From a checkpoint of a small mixture-of-experts model trained on Wikipedia: 16 experts in each of 12 layers.
Below are experts of layer 9 (counted from 0) of a mixture-of-experts language model. Rows are named router (the router's row for the expert), gate (a neuron's input weights, with its number), up (a neuron's input weights, with its number) and show model dimensions 192-255. Each number is 128 + 24 x the weight over its row's rms, rounded and kept within 0 to 255.
After each expert's rows: "mostly gets" lists some tokens that are sent to it at least half of the time; "comes after" lists some tokens at least twice as common just before its tokens as in all text. This comes from a sample of Wikipedia text that the model never trained on. Tokens count by the router's weight.

# expert 14
router [142 128 134 148 131 146 121 149 114 114 110 147 161 136 128 169 106  89 172 116 126 101 156 126 139 117 139 137 107 109 116 122 127 114 108 138 113 103 144 139  92 135 130 138 192 138 126 132 137 128 121 124  91 139 140 163 147 153  69 113 151 135  53 137]
gate0 [104 105 147 123 157 129 137 117 142  96 105 107 169  86 116 109  89 105 142 115 125 111 107  87 103 149 124 140 180 173 149  82 109 143 156 132 133  78 104 130 149 126 123 144  93  96 134 131 139 122 161 143 153 107 136 151  89 122 166 138 116  68 143 121]
up0 [156  83 132 148 160 104 119 143 106 126 118 120 132 150  88 140 121 118 133 129 179 111 155  87 153 150 157 128  96 104 132 139 117 110 127 153 117 139 132 100 137 145 155 120 151 131 104 145 179 118  83 187 125 105 135 132  99  68 138 106 123 141 107 119]
gate1 [119 130  90  96 114 112 124 175 158  97 116 147 138 119 106 135 143 138 111  96 109 125 125 141  91  77 104 157 121 155  99  93 162 106 136 109 148 148 121 117 117 127 121 115 115 131 132 108 137 108 110 138 133 104 139 125 119 171 145 164 129  75  90  90]
up1 [145 105 122 108 116 127 140 129 135 126  70 119 129 155 124 161 105  87 102  92 116 170 134 135 121  95 106 167 131 128  78  92 156 181 143 110 124 141 146 120  58 116 107 137 158 103 134  92 168 158 129 130 118  67 107 126 145 161 136 145 113  61 149  73]
gate2 [107 119 172 115 139 165  99 143 160 110 144 164 148 154 126 101 145 202 102  93 126  71 146 144 141 118 132  91 100 119 141  91 125 160 110 123 156 133 103 114 115 126 141 142 162 123  87 119 126 114 128 146 156 160 138 132  94 129 151 115 127 119 116 137]
up2 [137 109 168 134 155 103 148 107 161  96 144 160 144 164 137 115 113 129 108 139 171  90 105 141 171  87 113 110 109 118 134 141 132 135 114 156 139 135 121 173 138 128 114  96 140 165 126 141 135 115 161 144 118 135 113 146 123  76 125  81 128 109 108 125]
gate3 [ 84  90 133 136 140 129 133 110  96 122  96 156 124 132 142 137 102 137 120 132 112 130 153 132 160 165 157 129 162 156 121 129 111 105  75 117 132 150 159 120  96 145 140 122  87 110 169 106 122 105 110 139  97 113 116 129 158 138 123 142 116 142 116 108]
up3 [117 109 131 120 144 149 119 120 151 112 125 150 115 159 104 155  94 130 109 139 140 146 136 114 108 124 174 111 159 186 147 126 130 149 128 121 123 116 124  93 123 103 160 156 193 131 121 134 139  82 142 139  70 106 173 126 108 117 142 166 135 112 100 113]
gate4 [ 84 114 149 142 137 144 108 135 126 143 143 169 137 130 132 162 110 143 134 143 138 154 130 116  98 102 139 111  66 120 116 110 134 156  87  98 153 123 156 121 139 156 123 141 128 133 123 117 139 104  80 152 123 153 102 176 129 221 122 138 125  69 125 151]
up4 [135 130 146 112 136 155  86 101 110 118 116 152 107 106 140 144 134 105 104 148 127 137  92 129 145 151 160 135  90  97 130 101 117 144 157  93 106 116 138 116 179 112  82 159 125  89 129 175 138 135  91 130 192 135 107 116 115 130 174 105 130 154 192 155]
gate5 [124  96  57 143 129 165 103 150  73 131 156  78 114  98 153 109 116 131 107 152 139 149 131 130 131  96 114 156 112 119  83 113 141 166 176 134 111 107 147 161 185 147 119 108 154 152 135 104 143 143 133 137 157 122 119  89 137 127 159 155 131 153 161 166]
up5 [109 125 116 117 191  98 113 117 138  62 136 121  97 125 145 134 141 136 122 157 112 107 145 117 131  80 138 166 167 137 134 153  92 155  85 119 126  87 153 103  90 124  94 148 114 127 120 146 127 115 130 133 140 116 132 104 119 146 186 109 136 176 110 134]
mostly gets: ",", "\",", "),", ".,", " including", " ,"
comes after: " ", "–", " (", " such", " List", "age"

# expert 10
router [111 120 145 122 140 124 132 144 130 134 141 159 117  80 152 152 160 146  93  95 147 141 149 115  73 111 170 178 122 118 130 132 116 141  89 182 115 134 106 146 117 151 123 149 108 152 181 121 139 135  92 154 140 148 108 151 128  99 105 131 126 141 169 128]
gate0 [164  91 159 118 143 164 128 125 136 149 121 160 107 139 130 153 110 105 160 105 119 123 117 133  86 150 131 111 117 140 158 155 104 137 129 128 153 106 112 112 153 155 125  95 128 139 115 145 128 102 107 116 192 173 143 122 159 142 114 165 151 120 112  95]
up0 [161  97 143 111  87 104 103 103 127 150 147 130 114  92 104 113  97 143 109 111 161 173  34 111  96 173 142 119 120 120 133 142 104 143 155 142 144 150 127 178 129 119  97 134 105 143 148 133 123 114 149  89 142 131 134 119 131 121 132 125  90 189 113 114]
gate1 [138 153 130 117 166  90 140  97 104 115 179  74 119 128 142  90 149  91  93 118 134 107 123 137 121 143 124 105 170 140 140 127 114 120 140 114 163 112 157  98  95 149 143 124 112 131 116 103 147 138 125 128 165 135 122 145 112 142 154 118  87  70 130  88]
up1 [139 107 138 125 111 143 133  99 136 152 178 107 133 112 151 122 122 106 113 116 116  98 178 175 116 111 109 145 129 118 119 152 125  94 138 141 144 141  90 133 111 139 136 116 119 157  99 130 148 148 138 154 160 122 121  87 128  91 158 149 102 105 148 113]
gate2 [152 156 138 169 121 123 161 122 122 129 146 148 133 157 177 109 144 144 121 130 141 137 146 137 136 121 124 165  95 174 156 127 148 154 142 128 128 132 142  98 140 189 105  50 145 144 163 116  92 143 150 170 137 109 104 111  97 120 134 127 119 182 107 126]
up2 [150 148 130 121 156 158 138 131 122 137 145 152 124 150 152 158 134 160 107 141 124 170  99 174 116 148 169 153 128 173 159 123 104 142 109 160  95 150 149  58 185 145 123 129 105 143 140 131  95 134  99 134 119 131 106 149 121 166  96 115 129 137 112 159]
gate3 [105 132  93 165 160 128 120 118 157 128 124 108 106 122 112 132 109 116 118 120 146 155 157 126 118 122 131 138 132 154 129  77 120 159 167 101 126 113 156 162  99  87 152 148 133 172 134 122 110  97 135 101 147  85 134 142  97 163 149 130 109 121 119  91]
up3 [122 115 153 115 172 111 130 134 185 147  92  92 119 113 125 152 122 131 160 130 136  89 130 112 140 119 130  97  93 138 117 107 106 146 116  86  79 108 138 169 116 144 131 126 160 142 104 140 173  91  84 128 159 120 122 145 106 185 121 101  89 116 151 126]
gate4 [106 112  94 130 112 122 127  99 101 142 158 121 146  97  99 163 142 136 169 112  96 137 117  80 122 127 162 174 141 133 130 101 143  97 118 159 132 147 166 112  88 115  87 171 123  88 137 102 146 115 115 150 130  77 116 125 163 141 115 102 124 144 133 123]
up4 [131 143 121 168 109 105 125  98 136 151 139 121 125 144 162 144 140 170 164 144 132 132 111 148 136  96 136 161 151 120 128 134 126 130 115 124 124 142 112 162 132  69 155  95 100 137 137 128 127 110 136 148 120 133 131  75 129 108 125  95 139  91 100 132]
gate5 [117 101 124 130 101 155 108 134  99 131 110 107 175 125 134  78 139 121 119 115 138 178 111 129 138 118 124 147  88 159 144 154 115 147 154 120 130 142 165  87 135 104 111  95 110 156 116 147 111 108  84 128 133  85 139 138 153 101 123 103 127 125 136  81]
up5 [139 130 137 117  83 123 140 130 138  94 159 146 126 133 128 125  82 138 166 129 120 173 178 143 134 104 182 157 129 139 176 109 159 105 144 115 120 116 104  98 125 113 165 133 118 172 112 155 120  85  99 175 105  99  92 108 163 149 145 108 127 141  96  67]
mostly gets: " its", " his", " the", " their", " but", " a"
comes after: " of", ",", " in", " for", " with", " as"

# expert 7
router [127 140 125 109 154 101 119 103 116 108 144  92 176 102 137 148 119 163  99 128 139 129 135  93 125 119 154 122 132 142 150 121 166 119  77 145 101 151 107 139  87 119 118 103 128 138 110 165 145 109 135 124 143 135 162 126 149 134 147 109 106 112 110 110]
gate0 [121 168 141 136 107 117 124 128 140 105 158 127 106 112 125  93 124 111 144 126 198 100 126 126 103 118 138 114  95 102 136 128 117 133 138 154 112 138 115 122 131 131 103 114 132 120  92 130  80 179 154 110 153 123 117 138 101 122 123  93 123 120 120 121]
up0 [ 92 164 143 168 122 114 126 148  88 140 104 135 116 151 130 112 110 172 152 151 126  98 101 104 159  79 130 188  90 118 140  94 126 191 100 113 137  82  99 120  92 169  82  98 149 139 144 111 162 150  77 150  95 119 146  73 104 134 149 137 100 150 128 134]
gate1 [161 124  85  90 106 140 120 146 115 129 100 132 135 146  92 114 101 103 137 108 129 143 147 139 105 152  77 111 143 101 122 100 111 152 153 140 102 147 133 159 153 146 120 145 123 138 183  79 146 103 122 100 123 157 107 146 137 157 124 152 149 110 139 111]
up1 [153 126 120  75  97  92 161 134 154 144 108 125 128  96 140 135 177 120  77 121 153 127 122 131 144 168 124 110  98 115  91 166 132 139 156 130 160  80 105 143 132 182 162 169 128  91 173 129 137  86  89 138 138 126 138 125 124 106 141 127 135 105 113 138]
gate2 [142 123  63 149 165 108 113 142 132 108 113 122  69 151 107 143 127 117 125 176 143 127 139 116 141 137 125 155 144 138 118 128 137 171 150 127 102  63 119 117 140 150 125 128 110 113 106 146 112 112 107 125 142 121 156 117 135 152 176 106 105  80  80 110]
up2 [113 109  96 111 161  82 113 122 143 101 101 124 100 123 135 105 163  87 125 155 146 113 145 126 129 121  72 131 152 138 134 128  84 161 146 138  85 126 120 115 111 121 107 123 133 136  86 169 104 170 142 121 197 145 137 101 139 135 153 119 108  72 138 156]
gate3 [145  99  97 171 145  97 147 128 118  79 132 114 156 151 105 118 157 152 156 169  79 126 156  86 128 120 107 137 108 145 166 131 131 139  78 125 139 163 159 149 185 153 102 129 127 151 181 113 152 129 114 165 110 110 119  88 168 131 145  97  94 126 116 138]
up3 [133 125 120 133  67  77 114 106 113 137 131 118 118 136 120 143 101 116  81 176 127  98 129  84 122 122 106 103 102 120 131  98 120 115 131 139 118 106 150 122 119 133 118 134 141 129 132  95 188 133 129 114  95  98 177  97 133 117 116 114 112 120 106 102]
gate4 [142  99 118 114 166 140 133 163 125 109 156 118 104 154  88 129 128 138  93 102 143 145  88 144 127 138 149 161 123 149 127 127 135 118 107 144 135 160 156 109  97 148 162  71 149 104 139  94 136 154 144 112 209 126  99  98 119 110 141 117  76 142 125  89]
up4 [127 132 117 113 155 132 139 148  99  88 127 122 107 147 114 160 118 132 117  92 156 128 121 132 140 122 151 156 127 142 135 122  98 154 113 134 187 128 189 104 124 103 129 121 135 126 167 134 161 150 119 146 120 145 139 145 101 115 150 101 161 138 160 112]
gate5 [115 111  92 161 121 130 112 168 107 155 159 142 113 138 132  86 144 126 128 127 108 156 100 120 160 143 134 135 114 122 135 157 141 162 144 148 138 142 114 150 141 127 112 102 104 110 173 185 131 134 144 101 119 125 147 160 142 139 147  83 121 132 115 128]
up5 [127 141  86 140  82 128 133  97 117 156  97 128 120 133 165 101 148 140 145 108 138  86 139 124 127 105 132 147 109 133 115 120 115 115 105 143 108 162 127 152 156 149 166 126 151 117 127 121 116 142 114 135 128 127 138 129 147 117 159 108 132 152  49 142]
mostly gets: "″N", "°N", "):", "===", " |", "="
comes after: " |\n", "\n", "0", ")", ")\n", "1"

# expert 12
router [114 121 157 122 144 117  89  97 115  85 154  99 122 117 145  85 140  96 158 131 113 155 102 146 153 205 144  86  74 116 114 113 124 149 172 125 171 147 153 101 128 164  94 110 140 142 117 120 121 172 143 120 106 142 118 113 102 130 117 140 131 130 100 118]
gate0 [ 96 168 148  92 165 140 105 140 157 136 132 126 151 173 166  78 122  97  62 125 146 144 125 133 111 147 144 130  80 129 106  68 143 114 158 165 130 140 165 124 115 120 120 140 134 119 109 151 151 141 119 108 167 126 130 135  87 112  96 149  95 110 187 117]
up0 [131 120 102 119 160 118 111 165 118 144 131 136 159 143 130 154 136 107 116 125 123 127 135 120 123 183 158 133  93 142 117 131 151 148  88 174 163 170 154 144 102 139  98 188 126 142  67 155 140 156 150  97 233 132 144 150 110 137  90 123 136 140 159 117]
gate1 [125 129 198 112 100 115 124  97  75 135 101 103 171 102 147 136 150 117 137 116 174 128 138 160 138 112 137 155 132 154  75  98 116 148 161 162 129 149 107 135 154 109 138 110 125 141 108 116  95 119 113 150 153 109 128  88 147 111  91 127 146 111 154 111]
up1 [143 112 128 124 131 150 136 122 104 132 119 155 139 130  96 104 132 146 160 136  83 142 144 100 103 119 126 133  90 112 157 138 135 136 126 121 106 116 136 147 112  83 115 124 155 108 115  74 142 102 148  98  93  98 133  94 107 109  94 128  87 118 128 127]
gate2 [136 129 141 117 123 122  95 158 138 155 143 119 109 119 148  94 102 159 133 118 105  86  99 108  84 177 133 137 118 145  71 105 147 123 158 124 107 147 135  98 158  95 115 114 107 129  94 149 170 164 109  87 139 123 111 146 170 138 113 127 131 136 110 105]
up2 [109 133 123 107 138  85 139 138 142 155 118 149 162 115 143 136 111 107 131 152 136 109 107 124 135 113 124 135  70 150 134 154  87  92 138 125  84 155 138 147 155 134 140 113 137 135 111 142 111 153 116 140 144 120 153 133 153 120 168 131 112 159 161 115]
gate3 [139 114 134 123  75 153 138 113  94 136 113 100  66 116 152 135 135 165 113 140 145 152 121 117 138 151 131 122 110 110 125 139 145 109  85 127 182 101 119 133 112  67 140 132 138 135 137 108 126 156 168 123 139 122 128 101  87  84 112 142 129 144  99 121]
up3 [ 82 101  99 173 143 153 125 113 114 149 127  99  86 108 159 104 134 128 119 121 131 120 101 121 105 148 160 134 114 140 143 116 156  89 140 117 122 144 141 111 152 135 117  83 128 130 146 105 128 114  97 157 143 114 131 125 138 126  94 126 121 148 131 117]
gate4 [ 95 162 126 167 128 133 125 146 109 155 141 116 139 112 145  64 113 115  94 156 128 133 146 128 128 175 137 100 117 169 108 119 125 121 168 154 173  81 157 131 124  83 157 148 135 117 148 107 143 103 121 131 109 119  94 122 133 134 138 106 134 101 128 136]
up4 [112  98 151 114 145 147  95 118 103 156  78 144 163 124 117 122 107 129 148 112 130 109 149 131 172 161 109 158 117 173 133 113 151 155 104 160 145 138 155 174 178 102  86 129 178 134 135  91 105 129 147  93 147 117 156 118 146 153 138 126 149  89 157 115]
gate5 [138 108 144 133 139 158 133 161 105 139 137 131  92 118 131 126 134 119 126 142 144 111 119  75 128 141 126 165  85 136 175 126 121 132 123 168 106 148 161 130 125 124 100  79 150 110 110 152 116 155  89 108 132 124 107 160 140  98  97 168 102 130 114 110]
up5 [156 113 159 114 117 132 120 169 120  86 144 117  85 153 141 126 124 117 163 128 118 151 119 148 120 130 122 153 149  96 117 112 155 128 123 124 138 163 113 168  98  78 171 172 106 111 126 113  96 131 131 132  87 156 128 113 133 138 137 131 159 154 155 152]
mostly gets: " US", " MF", " Democratic", " FW", " All", " country"
comes after: " ", " the", " (", ";", " for", " United"

# expert 3
router [131 126 130 170 128 117 155 127 149  95 139 166 121 177 115 152 114 107 157 175 155 154 145 108 115  89 150 159 157 125 108 118 130 157 101 142 121 178 162  94 120 130 127 155  85 111 110 116 122 154 149 148 138 122 155 110 107 103 118 105  88 128 161  87]
gate0 [ 80 108 106 111 141 102 137 160 161 106 123 164 141 138 133 160 125 148 172  65 139 113 121 156 142 119  84 107 130 117  89 112 105 127 146 132 162 134 129 136 150 122 128  71 106 108 140 116 158 117  75 114 138 127 119  87 112 132 112 123 106 133 126 114]
up0 [127 154 153 157 145 152 116  89 148 144 119 123 114 102 173 145 104 114 127 150 131 114  68 146 121 158 160 105  96 125 155 152 147 108 123 154 105 120 178 154 117 109 118 100 113 146 121  98  93 109 151 128 120 164 110 138 173 148 126 110 129 144  75 118]
gate1 [142  87  97 106 166 115 124 128 124  76 116 127 134 101  95 172 116 145 111 114 161 106 112 135 154 142 136 149 125 151 112 120 118 147 184 141 104 126 129 162 141 158 114 136 133 110 114 116 130 142 106 139 140  70 136 147 130 105 130  89 164 122 122 118]
up1 [125 103 119 112 180  96 135 172 135 118  90 126 131 121 118 112 124 140 115  61 154 134 122 148 116 108 116 142  77 141 137 129 157 163 129 146  81 114 134 180  96 157 136 117  99 138 146  89 148 141 103 201 128  99 132 138 106 123 134  98 132 108 120 110]
gate2 [132 124 128 100 145 113 125 179  91 126 145 128 119 125 154 157 161 122 144 152 120 142 113 103 122 176 164 127 121 141 143  97  91 136  95 104 117 118 134 146 155 139 124 110  93 111  84 118 114  87  76 122 144  98 149 148 124 128 117 173 109 128 137 150]
up2 [154 157 160  97 122 180 103 120  71 124 150  95 129 123 136 113 119 174  93 115 125 133 133 134 107 133 142 169 171 143 137 147 174 100 128 131 162 105 160 146 125 146 160 125 147 108 116 128  97 127  95 115 133 109 117  90  93 118 171 151 116 114  86  82]
gate3 [164 113 136 177 102 155 102 145 114 137  76 116 168 158 122 146  95 130 159 120 125 137 123 135 174  69  97 101 104 156 148 117 134 124 134 103 139 135 137 131 120 109 100 148 140 156 128 135 129  73 147 158 118 126  87 131 190 158 104 143 154 147 146 139]
up3 [120 123 133 127 175 144  84 106 156 160 111 156 113  94 128 184 124 117  67 135 152 135 127 132 166 160 112 118  81 137 109 113 117  84 149 132 110 124 144 112 137 107  88 150 107 120 116 124 131 155 162 111 128 122 122 133 114 107 142  82 138  77 111 151]
gate4 [123 108  94 110 168 109 106 154  83 124 159 157 130 132 101 125 122 130 157 154 108 167 171 103 108 142 156 153 166 125 137  99 125 114 164 115 164 139 149 118 157 102 126 101 100 113 108 134 117 114 115 164 105 107 145 143 149  73  87 133 104 131 101 120]
up4 [119 116 154 107 137 110 120 106 113 143  89 108 123 165 170 162 109 150 121 138 115 112 121 128 143 193 125 116  57 172 107 141 121 142 112 112 110 137 184 149 169 111 123 144  83 145 130 104 121 105 149 111 120 130 113  90  90 100 128 105 117 137  94 103]
gate5 [160 118 186 146 133 111 104 120 142 220 108 129 153 120 133 130 104 111 129 155 161 146 104 151 150 133 104 136 122 154 134  86 128 114 136 111 155 102 159 120 175 125 139 133 141 136 143 171 136 139 151 127 121  82 164 145 108 141 148 155 132 121 108  99]
up5 [137 110 119 184 132 118 121 167  87 156 102  97 207 106 102 136  96 139  76 127 157  97 121 132 134 139 169 135 131 150 111 112 103 139 113 111 164  87 125 123 123 130  97 133  88 163 155 125 167 121 171 122 134 111 112 155 139 124 141 146 144  83 106 124]
mostly gets: "\n", ".\n", ")\n", "′", " |\n\n", "^{"
comes after: "\n", "0", " |\n", ")\n", "1", "2"

# expert 15
router [116 130 134 161 118 150 171 148 173 135 138 134 128 162 131 114  91 110 137 100 115 155  85 132 141 164 120 131 131 150 158 130 115 107 137 101 144 144 163 118 114 137 152 117 146  98 140 135 123 108  96 108 113  93 143 158 121 174 151 107 131 108 166 153]
gate0 [ 53 122  77  96 152 114 108 155 120 118 109 145 119 168 133 115 139 128 158 134 124 128 165 123 113 143 142 136 181 117 130 107 137 140  89 139 147  89 165 149 160 148 137  92 137 150 168 151 167  85  84 155 166 146 125 101 111 160  61  99 139 125 146  86]
up0 [102  82 137  88 160 155  58 146 123 105 106 154 121 123 122 128  68 142 165 144 121  95 121 106 138 120  99 152 161 169 146 131  86 165 148 150 138 142 136  96 136 113 131 162 140  91 134 112 108  72 179 148 159  82 137 131 164 131 181 115 145 174 125 131]
gate1 [129 108 168 165 143 135 150 137 154  96 120 165 169 130 145 134 102 141 115  96 146 118 135 144 123 132  69 104 134 162  76 146 137 145 144 117 165 123 144 121  86 124 195 105 140 148 195 138 116 129 102 143 167  94 162 118 159 149  87 127 158 157 143  71]
up1 [156 151 126 169 124 131 109 113 138 101 147  83 139 101 136 168 138 137  92 112  80 136 121 123 147 171 101 175 155 128 138  86 129 139 146 119 142 110 126 155 115 116 138  85  99 116 140 110 148 143 139 124 137  94 135  93 149  94 172 128 152 123 105 141]
gate2 [151 108 150 113  76 104  76 151 117 141 144 158 143 116 141 114 111 109 123 168 139 130 143 113 102 132 132 155 159 110 134 145 148  99 158 114 124 146 142 111 132 114 133 103  99 128 130 150 117  82 129 118 129 119 133 112 139 142 118  84 107 102 113 136]
up2 [131 128 153 111 125 178 130 101 124 142 133 145 159 113 130 130 150 138 117 132 145  71 148 123 146 119  98 150 130 180 155 128 129 128 129 151 110 130 112 162 156 161  92 127  84 147 127 125  79 138  93 134 139 107 129 118 121 181 125 146 139 109 121 135]
gate3 [140 137 125 159 136 129  92 167 109 174  94 109 126 147 147 147  96 125 126 142  72  71 114  93 103 147 129 128 110 139 109  91 121 109 121 112 162 131 134 144 158 138 141 143 125 151 104 125 114 143 145 117 129  96  84 150 159 140 124 176 132 159 146 132]
up3 [128 140 146 126 130 147 141  94  97 104 105 109  97 125 162 142 152 168 152 153 160 101 146 150 149 135 145 113 115 125  93 159  95 112 136 155 130 170 109 133 122 147 128 114 161 153 131 169 158 164 176 185 111 164 131 140 151 140 118 115 127 120 109  95]
gate4 [ 97 149 123 118 119 119 137 141 118 132 107 106 123 114  72 112 170 120  88 106 110  93 143 160 150 138  97 158  98 168 141 168 118 115  80 141 101 143 128 128 111 129 140 110 151  68 133 181 117 111 115 138 153 145 117 138 158 141 123 112 115 112 119 123]
up4 [184 122  88 142 109 104 137 129 133 160 147 105 111 129 101 152 123 139 158 138 136 124  98 143 124 118 162 144 124 122 128 119 136 140 150 128 109 132 123  96 141  77 169 146 122 146 126 142 159 130 147 114 106 140 109 167 153 153 113 129 112 142 169 115]
gate5 [100 126 167 162 142 167 148 110  96 181 145 108 153 103 144 128 117 149 103  86 151 134 125 129 118 126 161 120 165 194 149 117 146 117 127 119 116 144 149 127 163 160 116 138 162 159 104 124 112 156 106 124 111 146 121 138 129  89 134 130 135 118 100  97]
up5 [120 128  92 129 131  62  80  99  92 197 168 110 135 132 121 133  78 108  95 113  94 130 116 130 116 122 179  93 151 148 127 145 194 103 116 156 101 133 118 125 110 153  88 136 156 169 123 121  93  93 159 141  90 134 155 163 128 131 151 114 118  89 142  98]
mostly gets: " %", "   ", " Votes", " Candidate", " £", " FW"
comes after: " |", " ", "|", " (", ";", ":"

# expert 0
router [171 153 118  92 176 137 138 131 119 141  97 139 106 116 116 111 112 103 169 114 124 129 164 148 147 105  94 124 164 141 136 118 110 142 129 136 140 148  94 116 121 113 126 125 123 143 129 119 153 144 138 152  75 112 113 131 166 128 115 142 179 148 143 117]
gate0 [151 100 187 131  79 114 123 161 105 145 109 104 136 163 110 154  79 145 125 148 105 115  99 101 118  98 135 113  91 101 141 132 118 138 176 105 147 146 122 126 127 158 144 138 106 127 148 139  89 103 135  94 159 101 167  99  95 129 143 132 131 176 119 120]
up0 [113 134 113 163 136 128 128 108 100 140 159 106 112 120  65 137 119  88 135 113 140  92 123 162 130 122 106 133 134 116 171 155 131 171 128  81 120 155 104 146 128 149 130 115 119 135 208 126 124 135 121 163 146 132 135  85  91 128 120 167  98 164 112 163]
gate1 [130 113 169 142 142 106 137 102 120 134  74 135 109 161 165 143 129 126 132 136 108 105 136 110 118 124 125 141 144 150 103 141 118 158  89 135 103 138 158 139 105 137 158 129 163 127 128 178 121 129  90  91 133 132 169 101 137 147 132 114 104 151 121 129]
up1 [ 96 108 132 161 161 131 126 145 127 146 118  87 117 101 150 105  83 121 114 124 150 127 126 141 102 148 101 113 146 134  86  92 123  96 144 173 119 132 151 175 139 128 134 182 146 107 136 135 140 121 117 156  70 140 145 128 151 106 143 157 178 138 125  84]
gate2 [123 116 132 101 142 147 142 153 203 120 130 119 158 129 110 135 141  90  98 147 149 111 145 105 118 167 118 160 117 132 143 126 128 142 121 183  87 124  94 126 124 170 115 105  64 144 136 153 143 134 165 108 141 167 113 123 138 148 120  82 177 129 125 134]
up2 [172 120 116 182  93 120 131 123 109 169 145 144 119 144 114 142 146 149 130 104 109 131 120 111 108 175 135 130  91 145 121 128 144 129  89 112 135 130 124 139 116 122 102 128 108 170 100 110 125  86 133 139 119 140 168 119 101 132  89 110 115 138 115 109]
gate3 [108 108  99 129 129  86 127 159 143  73 115 133 146 105 139 121  82 130 123 167 107 128 146 142 134  97 161 123 110 112 135 114  89 145 115 179 161 160 111 127 128 131 134 114  75  94 132 128 119 132 117 150  97 139 137 177 118 159 169 115 109 124 139 145]
up3 [149 175 128 142 137 103 145 106 134 119  97 121 115 122 147 145 163 163 148 155 121  97 103 128 100  77 162 106 142 132 132 148 112 101 118 104  99 153 116 137  75 150 136 168 168 123  98 119 156 113 130 112 103 124 138 166 120 108 129  91  95 133  96 148]
gate4 [137 116 190 135 126 140 105  84 143 111  82 129 122 138  73 145 165 186 162 110 128  97 127 147 128  92 137 147  95 163 134 189 135 115 126 154 117 148 149 158 120  90 180 108  93 142 131 125 173 171 151 131 128 130 135 114 150 106 135 124 126 110 114  75]
up4 [123  80 135 126 138 144  96 102 167 111 123 149 143 127 142 133 110 122 100 140 123 117 148  90 112 154 103 144  95 101 152 128 109 113 178 161  98 150 163  87 116  86 154 123 106 138  65 114 124 130 111 109 128 155 113 121 154 112 166 153 153 113 123 158]
gate5 [104 132  94 109 154 129 121 119 134 122 116 103 144 117 134 132 135 121 121 117 159 114  81 132 142 121  96 139 163 132 123 197 139 144 110  87  92 136  88 140 109  99  84 167 125 119 178  87 122 159 140  79 178 109 158 119 131 153 116 103 153  71 151 137]
up5 [154  89 110 118 120 117 110 105 151  74 113 121 117 120 169 116 129  83 142 115 117 109  93 124 136 172 121 160 125 101 110 160 129 147 122 110 112 151 117 132 133 116 168 140 139 142 102 139 151 111 136 150 152 129 130 120 135 141 122 110 135 141  94 127]
mostly gets: "°W", " century", " million", " mm", " ft", "°E"
comes after: "20", "19", "–", "18", "′", "°"

# expert 4
router [112 164 134 157  91 121 176 125 121 150 153 132 127 160 138 135  79 122  70 117 118 118 118 119 121 135 117 116 107 157 144 116 114 139  95  98 137  80  79 166 117 125 107 130 149 149  62 107 151 144 141 144 110 143 124 165 144 124 133 107 124  82 133 114]
gate0 [116 100 136 144 140 141 118 171 136 102 124 119 132 122 156 149 109 154 112 117 168 151 135 144 129 160 165 101 123 151 152 137 111 139 105 147 141  80 132  76 137  84 107 101  91 124 102 185 126 140 143 122 157 116 126 106 107 116 106  94 163 113 131 126]
up0 [119 162 148 110 122 146  75  90 104 137 120 109 139 139 103  84 129 123 126 124 125 129 139  94  98 145 130 143 139 104 103  83 109  95 105 158 106 138 149 109 155 118 150 140 108 142 115  95 163  87  88  82 120 123  92 149 131 139 131 141  96 103  87 158]
gate1 [113 106 136 140 143 125 145 116 123 129 109 134  98 139  86 150 135 104  94 109 115 100  97 149 178 161 133 174 158 138  79 113  85 139 131 105 158 116 140 130 103 159 127  96 131 121 118  82 138 131  88  81 120 117 131 119 133 121 171 144  94 180 107  88]
up1 [101 104 168 161 127 132 145 183 125 177 125 104 136 122 134 129 141  82 109 104 103 100 158  87 133 121  86 155  76 160 125 101 168 125 121 152 149 128 124 122 113 109 110 145 152 169 117 100 140 142 133 131 123 145 100  87 180  95 139  87 142 159 106 103]
gate2 [156 147 111 113 151 118 123 109 111 101 140 107 142 126 127 107 104 128 164  97 114 122 120 120 109 145 150 164 116 145  95 117 142 187  88  94 138 152 179 149 146 118 127 119 114 119 162 160 117 132  96  94 114  95 137 126 154 177 151 168 136 151 121 138]
up2 [123 106 120 118 102 140 111 119 121 151 125 163 128 114 109  60 155 136 126 127 132 140 147 135 133  71 141 132 130 148 141 110 130  86  97  87 140 107 174 148 115 155 159 150 118 132 138 112 133  75 151 150 143 138 128 119 120 101 143 125 135 130 136 144]
gate3 [ 93 101 101 157 155 117 155  78 126 181 106 146 151 104 152  96  83 115 112 146 152 133 160 128 120 131 194 112  94 131  83 134 116 145 147 102 159  46 129 144 114 128 118 108 110 146 128 171 109 120 154 138 127  98 119 140 132 161 120  96 133 146 147 134]
up3 [150 123 109 143 189 104 141 122 157 150 135 131 142 131 137 107 150 109 142 171 137 143 138 129 121  82 173 128  80 107 132  74 111 160 151 121 123 144 134 145 116 127  85 123 134 124 106 128 117  94  94 111 124  96 165 104 176 115 119 132 139 105 110 147]
gate4 [122 150  93 128 115 143 142 151 119  92 123 142 104 108  90 130 139 106 109 124 132  93 134 164 125 146 115 134 123 148 132 134 121 185 111  91 145 111  78 130 155 113 140 132  89 121 125 126  87 156 165 145 133 133 138 119 171 105 173 157  81 113 140 173]
up4 [104 112 157 161 148 137 126 114 142 102 138 139 160 151 165 121 149 143 160 137 141 110 104 133  93 145  97 102 135 131 154 132 109 111 153 155  95 129 128 128 167 147 112 131 139 162 126 101 106 126 149 119  88 130 138 139 136 168 122 156 170 116 104 160]
gate5 [133 167 178  99 104 142 163 105 156 149 140 127 122 159 109 132 126 162 131 115  97  98 147 138 120 148 188 160 125 155 121 151  79 103 120 164 131 157 171 106 145 132 113 136 128 118 113 128 151 139 123 142 137 112 159 129 125 160 124  68 125 133 168 131]
up5 [154 134 115 123 112 111 114 142 128 129 112  99 163 134 158 130 168 134 162 164 128  72 128 137  95 131 136 140 102 134 111 164 110 146 146 145 140 133 145  98 131 138 173 157 117 141 131  81 116 178 128 131 112 115 165 122  87 168 118 130 166 131 162 142]
mostly gets: ".\n\n", " he", "==", " He", "==\n", "==="
comes after: ".", ".\n\n", "|", " |\n\n", " that", "\n\n"